config.toml
d_shared_expert = 0
moe_layers = [1, 2, 3, 4, 5, 6, 7, 8]
routed_scale = 1.0
vocab_size = 4096
beta1 = 0.95
Below are experts of layer 6 (counted from 0) of a mixture-of-experts language model. Rows are named router (the router's row for the expert), up (a neuron's input weights, with its number) and show model dimensions 0-191. Each number is 500 + 25 x the weight over its row's rms, rounded and kept within 0 to 999. Numbers have three digits each.
After each expert's rows: "gets" lists some tokens that make up at least twice as much of what it gets as of all text. This comes from a sample of Wikipedia text that the model never trained on. Tokens count by the router's weight.

# expert 117
router:476485521528492492491489493484504508511459469474463553548493472519462474504500518502512504484516454469548474505492502480498542449487501505531493491511493509499446508508514485480520460542548505470502513493489493526518490477484500503488468498465452523480483531493471521500476487498486528441513541547475539493530483504467510480522520489476487494480471519522498456474530500478508517504512494500494547523510525481483486514569529515511520518515442506459557533465501508492560475485507523515552529490508489531514497484533479485454498528496477476460527513498495562501518490502522525498
up0:449543492472513496474501556500500551475473499481478477514512497564463521441472482485468498511524480534498510487417501470561525491483520481522503493502483566489510483524476515509485503510451491498523523524567502490460479519545465481510490489510457450532462518502493488489489493480485507499493458491469517485503494499510488519506540499506510517492487518528484507504537506495478490528505462465540489476504497486488478444485474509483479514487492512509496506514480467551502506539536497481516481523507469496553471484515499553491510466512520512483518541461479496503502529481521503498
up1:544490519495486500513490494501529495504465510459510507530477474466515493487531510521534477489453493517515505456443475499516503487504486489536507478510541515548459488482503497502530509498506454515491534459504475542509474541475498514485489465505491512488464468430497507540506531469493489542492481464485490470501544541525549487484478496478475470464502494490547526520502497536482492477512462504488506492490515473513455493497497508483491491516503549511461520516540496490524525483497512525477479488514495520496565487508484455492437511490505451529515505519484486480474452462435522526
up2:517508534516474527480492529543516528499485492487540487492527480465490490500511504520560471507489531521471501458499484513468534487482563534488497483469554527549432509447479491502475469504489504529457484534525518505508495476491449506480544547482569525468523504514502518486461516520517505541455485499458475487505502509477506496523508491514498535488522549494492471498497498481422511475483498483510526497511534509495501484512478515519537514495495503502500504501530461524494482502521468481480509506474507542471495477509483458501459444506524517483518497496462512456480496477520515511
up3:497525541529510509469507499486568517515446478516473476453489539513443474516503516423494521487473500473483543531496494463460520506483500512455504561473485510514515541506495466507520468459510534500497461562510493517474475491504525540499499502543466505537481506491495469485483523505516494434502485506541520492540507467504490460530496486531496475480478502500497510489510522485467507552463510521508494485502501521490496459467470477529496490475490524518502505470496481500489469469493457479479474498522516504496492489474476507516454504505533490491482509504445484536468481477477528484
gets: "ing", "ation", " of", "ating", " football", "ling"

# expert 31
router:541494512507511481493511501500510517510482519470502552506483482498509450538488511497501485496472438481529477510524531475501524465489504499508511472545507477497483523490484542498474447480511491455530463472504487475495519459451490523461468512511488494488535541546478510492501503489504493472461550544492492543461474464501506508455508463502517447466519512527501469529528522469504494507507500550491512552516502502492457515572510492518525520493475516464533545497464504501531476523492541479565508485521450535520491482499498505489487520475480504514460488490489536498509502494521489513
up0:521512487517497457523513510448485464508510496528510422502491501537508528486486527510477520545519486529500517472527506510495526466472494541441499468510508476527520517469498482492502515511511516515491512494560508521529491541491509500535530481525499460530507516503487499492522520501507507512509506449495493492507500509527475470502523476473519548510498485525475500438496567484513506467494505504526496499493532522478526489489478574524484494434514458524496460497490508572471456481474468486533496528525487481490476471527542491520496449493506512520494527480516477540470520478480517491
up1:497537468493561505518499533525511490521497512483560433531497484474518529531462503509492502506527486497527495507495458500504520531507514523470500481503483473480471525472499497457483511525513522481500497484532516496516536517476501516508483537504486543470428450513510471546538497543519492456476512515512451467477469510531500523480483515523486495534524479527460470504509528477520454465501492468536497520480489558447530507483455511505473452529507478514494475498516505514481499512533517464521515485510492488512529519534483497495477508553511459487527469508489515482473473519482470526
up2:495497520484509518501499513511455525497508498474477482514487458515499482501500521491524466542490497521525462489466442488485545504525501507541512424475494536534513467476494492506547492520420520505474452498518495502482505520476468499493512480502473498499475509521463511496467454530524508538520479486525513498475488486538544519486532505517515436491518488479495456508496522473535505528549500511526516468502483456510521547508482502473515477471467516493467489539503520492511518522523528509496516483510489497512479491505513463500501511481468497521436432480513515447499513562501513494
up3:484498452540484489505520531467466494525501488510448515475472486479506498503501504507476522541471493472507454457474505504513465485528509505518512511494476501492500515454482515545518467523483525496454478491515535482501457488538520447506483439543501490568499509494518546503458534484474512497502505501468504523492544481444498468543440485478523552492461490509493521496478491495490521561459508516517547554484505470494495488494470496463474504468526499486481515490460485498489488523523501481517476530493508509513492483445515492521517461491525554503517512485516490534493507491514494496
gets: "s", "ers", "ations", "ation", "es", "ions"

# expert 65
router:499439534507465518544515488507480493512477510483522537491522470499513510515487472489485482542499523515523536495503536534493481548495475465547541487438500496504483495550519521483519519495474455493538467480498516520480516484510513500502537508528519493518463485499453481502481496514492498471502500513526494491473508564518515478545491521558466474495475476513493520501520470523528486464454512437523487527515501476487483516454535539491530494499524488481453477505535484496469481557515494564498465523511474516484537529480513535507498494512504510491447500528503480519491510539476500504
up0:535527539503503480511510500481460498462489515493487483504504492503520527512498506531531448508491502501512452496491485520492521520473457493525492510527572500542462500557456535487477512480479499464455523489551507507472486512493490482493497472511509490526527476492516518492527503470486463480516478464503493519487516525485516478527507502526475467514537484462459542480504491478530526498494501523466570489550463503492482534496458486540556450544525509493472491489502531517516483489552492519533521485505476475540513484484548505497540529465467493467519493522524481524510526502480527521
up1:479517498517533467504556478466459539505490516557518462508502497490513476465504489485493513510533441531510487507532495502493507529461490462510502491495459491467504510530474527529489524505529491466464515508533490494520495506504490535488504527501509512489499487544476463472493480534526511479464482491518510509526461512523482476492490458509467515475514498495536482529468471519501529526495485528537501498470466539519490493506456527512512531524531497549499539494544485483506518513510517519426470499485507509536499527505508526471534498537540454450500438509543525518526448464520491500
up2:516514500509500500499511498483497446495492518493497512430482535422511473457473493527489484503518478520490484518494545497501499475482501505456499495463467508564493518520498481470479482469459472495494530500498511524486468515440459496504517530459483461539453476529468473464505496500502515521496489525471485477509499500466492495483485509484438522515451502506499512498502507524546503491500466494531477508515514493482488509524458518514529507505466514531487478496543505565530487514511531511512485517503502442485473515504571574518506515545504473468507504480483478498527514497470495492
up3:453492534490464460492488485490513517475461493480492506496542530487512465455507514529518536489451480508493495479506486489500475486523484525435502488488496473489519465511498512533558485498459485493517514524481505497537445469505473547482506504460503524541474484541499469531485529508540491469479492466501487491507488461494529489491479498498482499493551477466482498485487461495503505485504506517553499505520461464495504500502502521480510492493505488531497495460520514527523531520470471473528489519499519551514478548477509506458504466419481497530558548485513494503498507446483542474
gets: "ö", " I", "ü", "/", "ä", " G"

# expert 0
router:495532490543491471479481509489472441514507604510501470484487506462493484500539511518469498483540531463555488489495455482508517508548495507477526528531544477507492460441499509497477536539527491495512507522504484507519516529469492468530482498528498515470497477513501505488520492468521564520499519484501466460495529512473531523490506535482532510495517496524540489489517526486475483544469489532478533488488505522488542481507487511553504547491526542478517513508522480484487524481499481506468509454509476489502535484518489468496483514528500456527523475478498507527491497487466515456
up0:524496529491519497556496508463482491474506436498489519498514516483517465447492519468471518551474499503459557482476499448508527488568544464508503475542488487542488497477530473483526503473507523555541519453487505536529471522490525524465532540513496559509520478517501461486494512493468481465522518481497505500535491531493533503518504465527533535508500506494519461523478506545529527468541537508489494451505518503510478491479530485484500518440473472485497501523514511536488493476510510516485482513499479528517486485481479509503465479495518499466522503511511533489505521478515505483
up1:524483502501517497503573505499506457488509469521531477517522483487503512537527476493517469470503490495482512513501509458539473519500478529462504506524497482480491504545528505480517470460507494468507482481521487531521446477480487470516464541494485553473486491473531519536515498512503485487526560526479523466531475499516562484514518497424527502454436530513462555476491523483522531490497529524501510521467497525459511482484505497510469503506491462453502494504500507506494493488500498473491487498507454513507508453466499521456477511454472496490516543516505517501517474526502516448
up2:498502476512533471509511485520479519515477489526513511517512496497502485510476510468537494485473526493496485529511447478508515511471465517506504475521487486517568473559503461525516492533560518562496516518539520494473496490499481532472473478517510532490463491520506557503476521516524495505521475494465507502466505500496455539482541505465535521515519483482491503517509511498536495486447552499491506456513573514494506488488492505460484523501459482498512550466498497529478467495524500486517513543546461485524489530541486490520513477525530511532511500546472539514519511503466446474
up3:555475523485487488463488501479517502532488461488516458500508498534511494506550462506549463534472515491516490510474489535528472527510472520473505458529512523513470479497522518470494475466463505502464495477507502505471505478502503509508530490472484522500548537524516487508528539489473512499490512522471499463519493554539511489484498478494455504481474481483508480525470494465481517514452541483505505511449484461512515478504506503492501475488498501477456458458476475444492501472506469496455469538514493561514498486495502534509458468461468534551474518465440493495482510509486473477
gets: "or", "ir", "ur", "ar", "n", "k"

# expert 30
router:469474492508524467514471522499501490509459560532527492490513478512539526538504464544527487509543529489546479442517492482524541520507481481515542524482489474515507456518513526512506501505502493513485491491509502528486544526474524479522508493519505468525487470497501506477485457493512555536526480488527511497470553544547510525527484542537464497475469466509517496513482453497497523502481490462484500472526484496480480507497499505489526517518536507509528484510502492487440496527533519530494505546533496517432530518530506506538501506543496477462444466539503490502541486499504497479
up0:478486520504502486501543549473515528546464478422494491472459480507496471520540483524478522493503523493485538501494486504480468474526497521519495506504500523459467521523502473513506505505508517508546494510457510520495494521510507481501506462500517525519497511499466491484454530503493463493447499501494565526498489511520490553520512493502504498507550479456536549495539517508525515469505503502507472462501488495521520492514531525453507502521470477516520534454528489501528453538488534518541463467512468532530498474530487495482473478482468514497509474535467480485480487562463552484
up1:519502494494487504545500529504538488500482524433514504523480457482507507535475484483465513485494506484518540502506495534482486521522464514511498490503547454522458515527488489500502477456486510496499521528455525463490513517496485480448493535526504499525435483496502455513540457467492481507494467537500495478484503471519483539461492496488499553480518516465499480492508493498494490485495526498519545506566478527524474546482462469503460452514487473470483504463531496555505469511495537509484487547502505448491499516469514491498511521521504540484466527559494538496484468488494491487
up2:478467533492506497510526496520511567515502488497527518475532480508495508490462493496531512540508487449485449519478498491486500515546511529502507477426452482487505536515509486534508548444498483485464502490510491513461493490510532493563516495538506517494525509546509515490458520499503496482497537481503444507486509515513474471481467492513462513474501499458517543552451518523492510493484467437545514496491466479463521486492519504511493464513529503497494510522518452519522466503529503522455462509510492530504536487541540526513526497490471502521500512503507520514535530510528490531
up3:508489476522535506522491485514524499453493527542517506512480541514481505506487517515505526542509483519485482507489483524488514483454520499476504472509523493516515458462509520501476507438562520476475476477526476512505491457480500492505451492516485450485484478537490530502543471532477550531510487511509504515546495522459520534454514476517499525523504529554499484494492446487462510506540546513512538499519494555532497480503556477478535490487494534487474517498513501530517512459468481502510495475516475499467434474524455501485505521512515488469479528468504487460501486487521540491
gets: "ov", "k", "j", "z", "ak", "h"

# expert 37
router:534486474486461541519509489523475478534522506511485534516511527520460531553462498508500465509483549495455516552445532470476536497515531506515510524468532471482509484467460526526460510515493517493498530454451484510491502493521494533527531476509520477524487530482483502488513474544471508464503506508457489471495506520497495458508481490524489502529497521472508473468465499507537490529518479493497539489504492473514502496497500494483516471488504511468484497510459553444519480520504524491476531506441514454530548554530537516504492488476524556510517501488509525491510508479474471533
up0:514471525502517509470530492477507519481501475505489486501535531502501485505507455511519516476501464471464503515521519498523460526480493531522515472476505493509472515464528482508519536461532516438487480534468479475467518516500536501461538494427521497510471479513435519478520504496522541497492476495517534478510497491466503501556555492498515461512503515500472517522490502475469503543546455448529519504518483515469481469469489477494465494448490489469457465501529500479491493449505471534541493529503498502505501499504507488462509489483485520446500504513522496461545457480502533505
up1:523509486503497483461459506529481509522475487519511509503466529463478491474467512462534501520499477480495521431502450503508503513443495519489501473497504487536471515494504494446511518475508475473469453515508482518468511541473471502514518480485504543482463509450549447519453460454473471501512476514495500498526507484550551491499497479511463520488490489504468503505512500522502506516499493480506505463525525447500497539494492542488461516493485526482545516479504513474552510510500482466471502459489513519499468514532549447525486509488506472488492487490437500550501494525509527510
up2:529496515482475496505445521533529462481485552484484481512511488506479475468496511503449469487539488519532501491490498537487465487479504448496487476521485494488483480500492504473489507512481474489464500545488501492498510540485505518509481496484503509467539493464518500474474519482556449554541516508503508494482464500514480564496491528484497523482517474479483492529514482491506512474506506487524479574527459554446500488489489509504487486535558525502534512503479481560516538499506473507511536493534520517456477497479492488483470551518494487501526511527462449516539523509542519527
up3:480487514475508462512507529465510476539492522513458501487500460482505494474567473527468491485493512499492462517500503495487478503474516478499510509518519511482512540500495450511483496493482462526557518535462510476502516496476475513490525501522520527450530483477464507558541474508479537513496540509498472500476473536515521535468529516491498488471463491490518487558477476513492461492541512516541527485465533471475530439486486506488493501529528504483500482477485493516506481505525504497508532497520478493511477480474479539453516463539483510533521489461446454512543474460515484544
gets: " ", ".", "201", "–", "200", "202"

# expert 68
router:498493546483500509512484503514536496458542522527498479528497455533495500560481492540502483533511517475546481489489476533528507518497469509553530506472532533501513505488507497477472528461499479530464482510454505519504521483486528491535519509500517528538501505471522496488486492510504504524491474452548470479469483535495488470504522533530479475469494530444473563483551484501465499534480539494500505501514447484495494533462505489431499459520529478518517476520495534487477547496524517492498517529488533503479470532518477528481504471503482515470499517497493477504547524516494470467
up0:498480514474486510542503506520480491496492500473534481541511482576446446530445453464509501504526494529508512490503489515494514530477499490509496479505496488512483463515499524508511489490502543464513498470486499508471517503519531497468514499501505558557518473520491489538484489495507501533505519517492498456481444522524502486523523457501526475500464484518478490512508486490472475486510500504526472540467517527517491521514536465467544521485471519451528526513499539475457505484497456452520470487531493462461519505486486520501477482477467508503499531559512537486520505519435469465
up1:533487532507507483498514493551483486515487532456479484498496514527544488518542515466498525494478534500475493510505514477500488520513476485514496499454504508515488438498517517483497491449450492488542442490548500501518529500479517479449523526491534464498504462466528533478527512489522501467538488522537533476498518500525485493543534489489482467491506524473488503521526488495498517483518488504450464515499519492505526487507525464461548521517498512508508425526510519477508555525522471502494516480486473483518496518437422482506486496453466467494508529472509520504474526493524508509
up2:473461514525517488474515508513492497521498488501459492504485507448473494512520468483474475528502467477498517498482504477482498473475534513511497495471482445509464479497538441503510477451509492497464526470517485512473501557497518483529500508493460491511498488534504492469485511463531471478538490488512500490462513469493453516443497472461445485494468496519485491497484494501483552486473440509501525481481497521501427462496522527561521532504559516468519500497526504480498499512540531574514518519517506522478517510503478538531486520499477524507468481517507494519473503466534518498
up3:525520463501516483509537515513505507481467449513512506518461468486532517451559463509508486496521495483493513470526478520513524492495495500490515469491532490506454497521497527489510492540513438520521512532505484481538511488454536493494500512497490520480527459536530527555496530452501501522547514504445524502523506517493477479496497498486546490523514534524536508461520519507487518504496518516502483508522503514474495528512478487477458514459481507539488514498535511471508535519516455492477470526559472526448497499493461436505499499479460552488505532501474551474543508509493504473
gets: " T", " J", " N", " K", " L", " Y"

# expert 16
router:518534479514497546506483489561511464562512481515504524533484514500494504521482509479452469514490551540463477512488522495478544514494509498506500520473551471482503491469481483494455483513526480515515512478472515483491477493525528511538519481484510480518484490498473508440503497520487446440501484525480519462472505519525463499517511496548503528523494501439482453509509520533527482516533499503491548469513492498513495484475478446462493500508506550489478504507491533461528533516510492486562522499482514473516515552521547470514501490490530497535488468468533520490490492477472487482
up0:537534515515469488532458530505484495499495521500482484486485483476506484493520511497486465548538475514467521503502520536498466490523518502486490465520496507529495537438453529483484530487489520467459510506531528458453474478483500490524461531475498534476492519507486442516549507527520537487443531508475503515509489533521505491505498552516518489495542516511492468551526526513473476518504513501537512507518517529497563493511525481490498512481517509538496565502509499517523550507519489456484523462511464522475542466458484489504528499517547495502500451514514504478542497512528492502
up1:499539522458451501498514505495486501523518478514477566517523503479484537483492532466546519524482491473493447544530502477487515509529522494541505513479496530507498464470466428540497485494502529470548535448502484466522510507518537502506474511500516511496498490509498470513503495479503500506528482473542461483472497505475458494500473465520434514504522496489471496459486514509432487462504503501496481480462458497531467463493481513528480516465468483542504483487519458482536519455479529514452473519508511494488505494526487474482451501498477468517508485523483479477510479511505488475
up2:493523509510497481445500499515506468460493499479503504509475514517509498490487511484463496518509477531527481494508516498514508456509490534502498494476498514494465496453496441506487495504525467541510495538496467469501534525535492499530535502504477471490495465482493470505515479480502486502533481534551479538523551536502489513527469511498484476508549475504463473521507524533557510503507509483440461504513425472492443539459460492548507506507460510487526553528502538539528500509529525463497457459483489477477493521485494538487476524494489487535476531491521535492481487510543498516
up3:540527446464503492496485517488492513496544531485506504478510494505526499495515499494495437471506506515512479523486572487466489472464507534520502504513508496481500467521493527550488502490523558488524512461514521513509579457508514539506507500519564503517506486471437551446519492538508515519467459490472497508489507524470529518496486475536497503494510509482439452466538520467521487499497491518476493501539511501484502521513536470482496487484513438496453456509503514495486504510536501496502526537519483474507476487527526502518469491507462489536497482470489511497472489496467519518
gets: " ", ".", " |", "10", "12", " $"

# expert 55
router:509483514532472512493508507525509527512485508468513525492493472503504465498532546471482548499450457475491485527543525448478532505504502495480513500507486506482497551485489520504471478474522500477510489497512517462478477485469463508475461533499466475503507530512501525495536514480516514465472531518530491529469468450526522507448528485497520465450511495510507485515516531435512542501488534558486503579513509491482520507545522509525532532478462528486509542496474534489523501515495539506536506506523474502471485462488481521514515488505481527523485470494519549515542512523490468482
up0:508462444478498506492496479475549492461451486492455459540468463485522503502512509485497449458487511506524480518528490503516453475522502520500492501470486510473478479465527477474473540521504488541509485484551489545521501453476512448511497494483492457489502533520458506500472487481502491506528514530502488509520530518456556470479466479492520515533514545492498505503507481501522504469467503458476544521519491526559514510509479496494550516491491492547540475500483468504539470488483509484506487542512507480482461522467478542495504532528510492469467489472533478505528520480486503514
up1:513524460535522504531517503481474525521464483469491479469527506466502489469507504490515515500519492499451476484513506536492503530512486539492505474486517476490510456441511483517486453482516532501496497493493528503485507463515505486520480538488579495497472503494508518474475499489482453521511500478508489506462500496533417510473504525555464528476517530473489480511481496507494498547455484539537502480477477483482511517496518486501490513518507491468514538481491488499507429518532528466467483480519511514440535472507451495479555481492466510490555494495494480452502510506488456516
up2:484470511469491510507438517535492495461461485487474486512478528456498524482513487494523487499507521502538480544480477494512518445529445491508523468506539496455512527473497489475486486513519528519529522491499527502485488486545478519525480489524475492525452547489482495506475484506474535499488496510515537483475530466503542499488481481439487560483507472542498470532513522514515510497513521475498504525548513455478520510494528477481552482453531531494504476448541452515521452503491546508533501508489535510511528523546477472471514525519501499509494532510519474497499526493500469529
up3:486459513481529496490495490503483508460521495494532491527499516491469539472498490513534507488517523481480531522516537516496493455530516474534523497514518495548487511493511499516510459535465471506541522464503451531500474514556498552445515507492477461505485502511507508501516510513518553509510504506485455516505470492518537530543459490481512536507483499490479486525493516488482489502463523487562505476547534543485502539520530522473546494463492499481544519501508487478482516457522557533512519497507495512549509485467504490445493520489522490489535517484496506496497537515544537434
gets: "s", "es", "ers", "ions", "ies", "ations"

# expert 92
router:469506492514494483538526481494534467518528572498506499499538544501541485467507512498506525524497486503524545545485499526486486488483501484472488487490508469449456542506544467476495534483479503499533498541508498446531486501481499558470540527492526526495554467533534491525511471516507465525467537484508480494457474504468486527493474465475510545515504471476475512519472494488487487499512475519537491501490493492486509495437489472506455487503490457525515490507478495546508521481457516487490484524479540486476474524455496524514493471488491483524527541498514517511457509496479450522
up0:501490516506513513505493504487469470557506511519501512521497487448475512478525512527524512492456509502508480477521493477493472512462525515463505524483516466526539497516534554524483513496475525518504481545456469493477504516490457546505506519507492516484509524474495512554501474504442452510514513500473444484520463478486484490461517515456495464533519474539469506527521503494498509476498520484528519489475528500467507477485485464483454500547462481500525485461472461488514510507503486506506580484552489471459515437469495505508472468515501518516544509518514467522523527494526525501
up1:526486515490516548487468564531455523516451534477488504493465476505462495538471461500500482460505509506480482485508512470513499515522492488532426524520483524530501448499516492506477514507522520474484527453512489504490533485512510499500490489516467534490471527427486503502491512481494492463541476524524508497516533497510506558528522561493464476491497469509502478509542478510490479482524515513453506477501499511521486502529506509471535484519532497471486505435494508448491493475540498513491542510482437509487521516518527473493494506525495529496454502494502479523544527518496547491
up2:522492439461501490504510500496501504518481507526472520528512510492486507503496525519483516455501518502525539501508518468490532440487552487461509509538524494535477550446507497464514530445501507466495533503521506490456488546513488522484471496477536433489516480489487509528466487502538512534480502516542477460492527514529499532495483492471472528450462475490518493510501503517499507490528538489544530512481537482506527475523494486514513515428486501484504498474528532455485519446515482522477530482524501477477476470494544469498495500522524468482493478493469535514540517484498496466
up3:516476519526508509443505514481508489509532501549470502495511527496500492502490526491503512441517529424478539514463480515510467470534470500491517531525514494483505524527515524522488487488489535475461534462514532499461553443496534488509511506495481498536515486510514522487513507498493493507489534474504498512497466491497476465494493467496462505505478521518537505488525533490485498493509479508481519480514506553490527553511483497521484483507491542510537523499476561490472485497527539570556459456517523514506518544458514516485494474529518470493531459498495484511554491542465507483
gets: " c", " p", " t", " f", " b", " m"

# expert 11
router:520467486468531509541519486546464498503539476524442526532499484554470495546506495499499493539516537511465494518486521518467544532503531529523481523466551479520491476502495516509467474543493491526474526503482526497504496514509542476494521480505545525545436523477522518481508497510506537491496472498521481473523487514513484505521500523511459494502499525467495476481511488502533532544494496493521527450534514459453453485480562441485517503471522524493512493476505503463524457507478484533496501467490488504520559489489492494483474488479521504490502474504516524503532549492489516506
up0:451470465465486502476503485458506551469495504516467560502502495525512515455495487449505478509480500502532499502484541521561442508502490501502508504504515508479520505487472510497509477470476517498475523548469474524557509516462511531532525484492490558525494475535468496493482540518494515484502499531523540478498526497485510464516517525486498510489464501506531529498439515505485496498527503482537503481459506485502480464498527495515503511508496499510431468447476498523515494522463472534489531511479514516466498476507529523499510484510485484456471514483514456487528493511487564441
up1:450465506477479461464497543514523500484490496492499504513474481486524524492535495511497526567516528518550499464519487451521438515497518507542492425484499512533499492522473537523488520488491497472514521458502508530519548490513501483438552524483497530497489531538483510488498501517529513523532448440497476534479469516470476515485476499508513492482516510510493483519518499522453496472466501496510505504533511527508495432533507477499495519481519542517505515502485467499489498497523549523505467512497503514471507472508511470494484504504449486469533517512468483455504513502492504440
up2:471462527478508527500513526494486533524505489510495497504508460498490473512482478552517488469486496493525506476533532529509447543511479497535537491515501451470552543506517493546478490485489472521493482425483467580532486522472510521514521474538499526467489489509544505454482518501510526490529527511501485484512486527489493529519477472496493519457493457487537513471470503488546475519501455479518504495526505514529507503544541496511504520490508509502462463515504535477489495478504480538518473558569489489513487478509490500507520479498499528499449483533464485530498514484484515486
up3:498543480548488453458467506467493503530501532477535492516509479465467466490509502469449492483492498483500503471523502456494469463503519478496479478503455474499468501475481505510475507464484502505503454527531501526469512525471522485471524510509522493485508451468475476463518452470488498502459509458496536516500531482483547552530464463468498520473499441489508493464488540512482488520519495493477520555494504513504474532510492502504480508515482519555499540505487489501479547507560518492484503495545465465510499455499508512501492515513503462479480518527525478544469497487466469500
gets: " |", ":", "|", "-", ";", " /"

# expert 120
router:523520497493468537469523500493505531497478489532486499479508514513433476503483472526513515494463485497539502464483516532503499483503551481512500563465509501483453490509498462503488443518475535543474497487494493514544464450507527517528554473506511513551475535514487483493535533547488466459506488492517511486529532476492478471548480468525510488514481560457484527478510498488531524529462487466486524495514516481481504482446533452457496539489541541506508497520522489472494478485478487508506500486472504506524497489490504496529533503497524499453525500501513509505495456522508533518
up0:473519508483490528513473507513437446521496501468525514487548492468492491511547518516508481514457477479487499457503489498504493462462471548510499528505521485467520501505524506517558497545507492442513568490532501518475496538453531495499490485511443508537517491502568492472495475481487526527463479511506491456511509469493472519495515490499467456502493498518481528527517437485529524495490484511504511489474532518519497468490524481507499497448497488496545475488475494490482518470515525467496483535501522523471503469453527523520486509531463481494496469527486481501488503518553462489
up1:487503492527520506527490514482495459508532500524458519526511533494522481459521552512513496497521497519505452438464506507476529490518543493503488441488512517450432523485505487467512537461500509493490470525526525505473461468512479507443486501467542512509515465474501492493487456537477497514479527550505477464497511476481517486504502475508534498546503512485518460461503507478483510524516480501529556521526515511497540490506484477523501514523479498506501473502448497520526503509518504508464488484472492490469504495513503518514526483494554498538525484534549504502539483441542524458
up2:508522438499476518477525499506532494512541507501479524468487485553501501517454531482483505493433515510527477490549478474503484483470497473487487497504498536464467490537467495494477501487486506487517486539515460478459517506484526504494478496511507501504493474484461486485503494503474513490549495462505487513481483470531501501496477504478467510504536482490529535511500501490527520494547510539479500527504419502496504471490478470464510441536467499512493498438465480528512529524536503483484520499543507540507541478525510496517549478528473536546536454516555510539506498504529511514
up3:521499533531469494486493503498509502531477495498533452465509535468500453495494475489490488515518502485537477486478527468493502484490500548555500474474528529522511473481433481512492506496550521471518492519511503538528469530536485471512521484455522523518487488503445487520516459531493464531479489460489520451485508514524500519505471484507472469457476505496497479502458482513458509490485490495502538459516503466470461502525513495522508489467489517474465554479533493478516487456496473488513507535494533503502454474553504476465496496543501462505520469508456469525492497560510495482
gets: " |", ")", ";", "|", " —", "\""

# expert 58
router:536479470478504526494517477552499471525477493481488518534494527538458504512512491476491516515498524496462496475511514503464516526492507479502490537446524481515453481485465535497485498531506528473546537504482513508495545508531550485491497474524509472532476501513533550494513535494467457474487501500493521480524490505542463501533492464506525465518532532479514473522476547546544491502549495490468528482520516513489472472488547448482475538496556545514477533482448502462502503540494517489520491517483506524509500476528511513500518470481509507522512485488551515517509490503517488555
up0:483497469513506562506483478500504504541525512495544498507530510476525497478537482490476470517482495522521512502500551535491543481491507488523488499526493433523491535519486483493493540516523470510491539517489465505448526523560508519501484511494495519528515447507447498460509482470468512483564498501468453527475479495536499495499497506529474493494509505508493508510483515491463477483558504517482448499483493473526503491518497503491528492458477494488519489518522485533464520490540496502458500520521520543486484483547488494506454521491480473534476500529467531527434544528504451502
up1:466500512489553531560478498526529483488477497511513493543520498500493508462504504521474530475483554491491454529523491466486516494511508484528501498500517472496519489473518488493493489481481435490509511460478452496519503527496484486489491515450479517507461481536518484479517462486506482506577478515566458505518470464496511485487500461494499505478518445500514511537533500513496498448452485509479428533459504481522496486508511483478509490486475512526536487493496461521549529502514505511552525548471459504525474480545508495491466512495527492497496511516506486490521542499509490530
up2:511499489477487538527487515491510487489556452524540498526520504519475465486489467531511511506474550549514497532517508543461480492500481507455511502498505529524525514497511506537524561541507512533496513508512485475493503507502513504551495457508462539486560486509491510505530523503508502481453512517480498459463465519507490517516529520474500508504492504472510480517523478482509481472522560482525446513524550482502496506483489541535515477476472515434495503513531488485493520481469514520521543524498512505519505535454491498467502541516505535519489509557457510547533494500481475460
up3:491488523475536505490484509483507437491523497498506515529494524479534465450517507477441495523538492531512473463484530482466455497524512460442496453496466503490477520486503484486499518472518495483520537477470526526467549475514550469472504500493496487522494464502539512483523468513461517562498538521501485517488494466488508500502497471528486499491536522504532466506511479533499486490550474501475548515527515512448454478507485469521462517447544531485514512460497504489520467516526539504534476475515504485494479484472550512504491490492521528517481478518495486470477503519531471485
gets: " ", ".", " |", "|", "%", "1"

# expert 21
router:475491468507490481476472514490498506491504577501504483484564513494515478488524508466501497461492497473559542527522519470480510495476506533462518509509490498501512556545495506515514532544483525505535486552514499491475567478460485452472499477501492468448494494520500526503515507495515519542482482511486461536452469535488495469458502502507521521501482468531459476530508496440527480507506497485460510542516490505505484490502487526527483491453505464483525485506456486512485517446488544455486532510523512487491518519458522509538507524496470489515490524502469531482500518511517512490
up0:563512521534511475534534511494491496439493485542515486519498502469510420513498509493493512449497543510474480490468510532526499473552515462508502461473485466522456473514460517522492532466517523495508495480483498546525497475489515525501445472511494511480487489503530480501505443491563495483498469498521506478445478515493543502468470502508485491476509477507510504463539523498518520484459507525499499518465510490457462488521565531492486492524529498510501517525520512503479520497501509482496459531494498545505493487503483510509469504499523519521477500492469497508535458435469514485
up1:511527432514484469489496474484529486503486469495471487524499498481512456464520503496459448520432498545468506544506436506512482472491497490502505517519510506509460520441529496524474499507518530503509496484494473496522528524470513553488440482502529473533492464517487504456523518490494494498516500499496501473493457483552499502518520530482527547472503512504508541475506500492453502495505497517530500561505513492517502475499458503539472477496511513485515524476515513531479483520510477495537458512506477526471489476512456470526498433482491537493519461482497546524495533472489480517
up2:493464484490462500487489504536477503517498451480452477548541506483481514509488462472493515522456495531480495504507516505509552483485486487477506515519471531524476537537498496506497519493480490537477500499505466512486518546488509511493482466519407495489514518478517504472499498503500496493534467485497470463507504499508505477502521462492513485454452546510536492512496548494521505530515527493473476485469500508553464530499529495515464516492520466480506542508499539506458530506520493537511531462512471537440483473515510488537522446488531449506510495551516498457490524498520466494
up3:524483484520510509508500537458458506521474504517555491475506459550494493499462501520494522479495490514449538519508470500495531498493452478465519490542475505496474491503452534499487522493544539463513487466489512533468483492479478486557512503515523496514511493512485496497545502471515496520520511506471526481509458492514533502490520461504513507455540479524530467463477506507489527518439494498518510494463498483533486535532490456465438449496490486499481516537508501470494444475506489500522461505504462493506468475500509487465484507506534513507510508571473522461514523540481522483
gets: "t", "th", "st", "it", "at", "ast"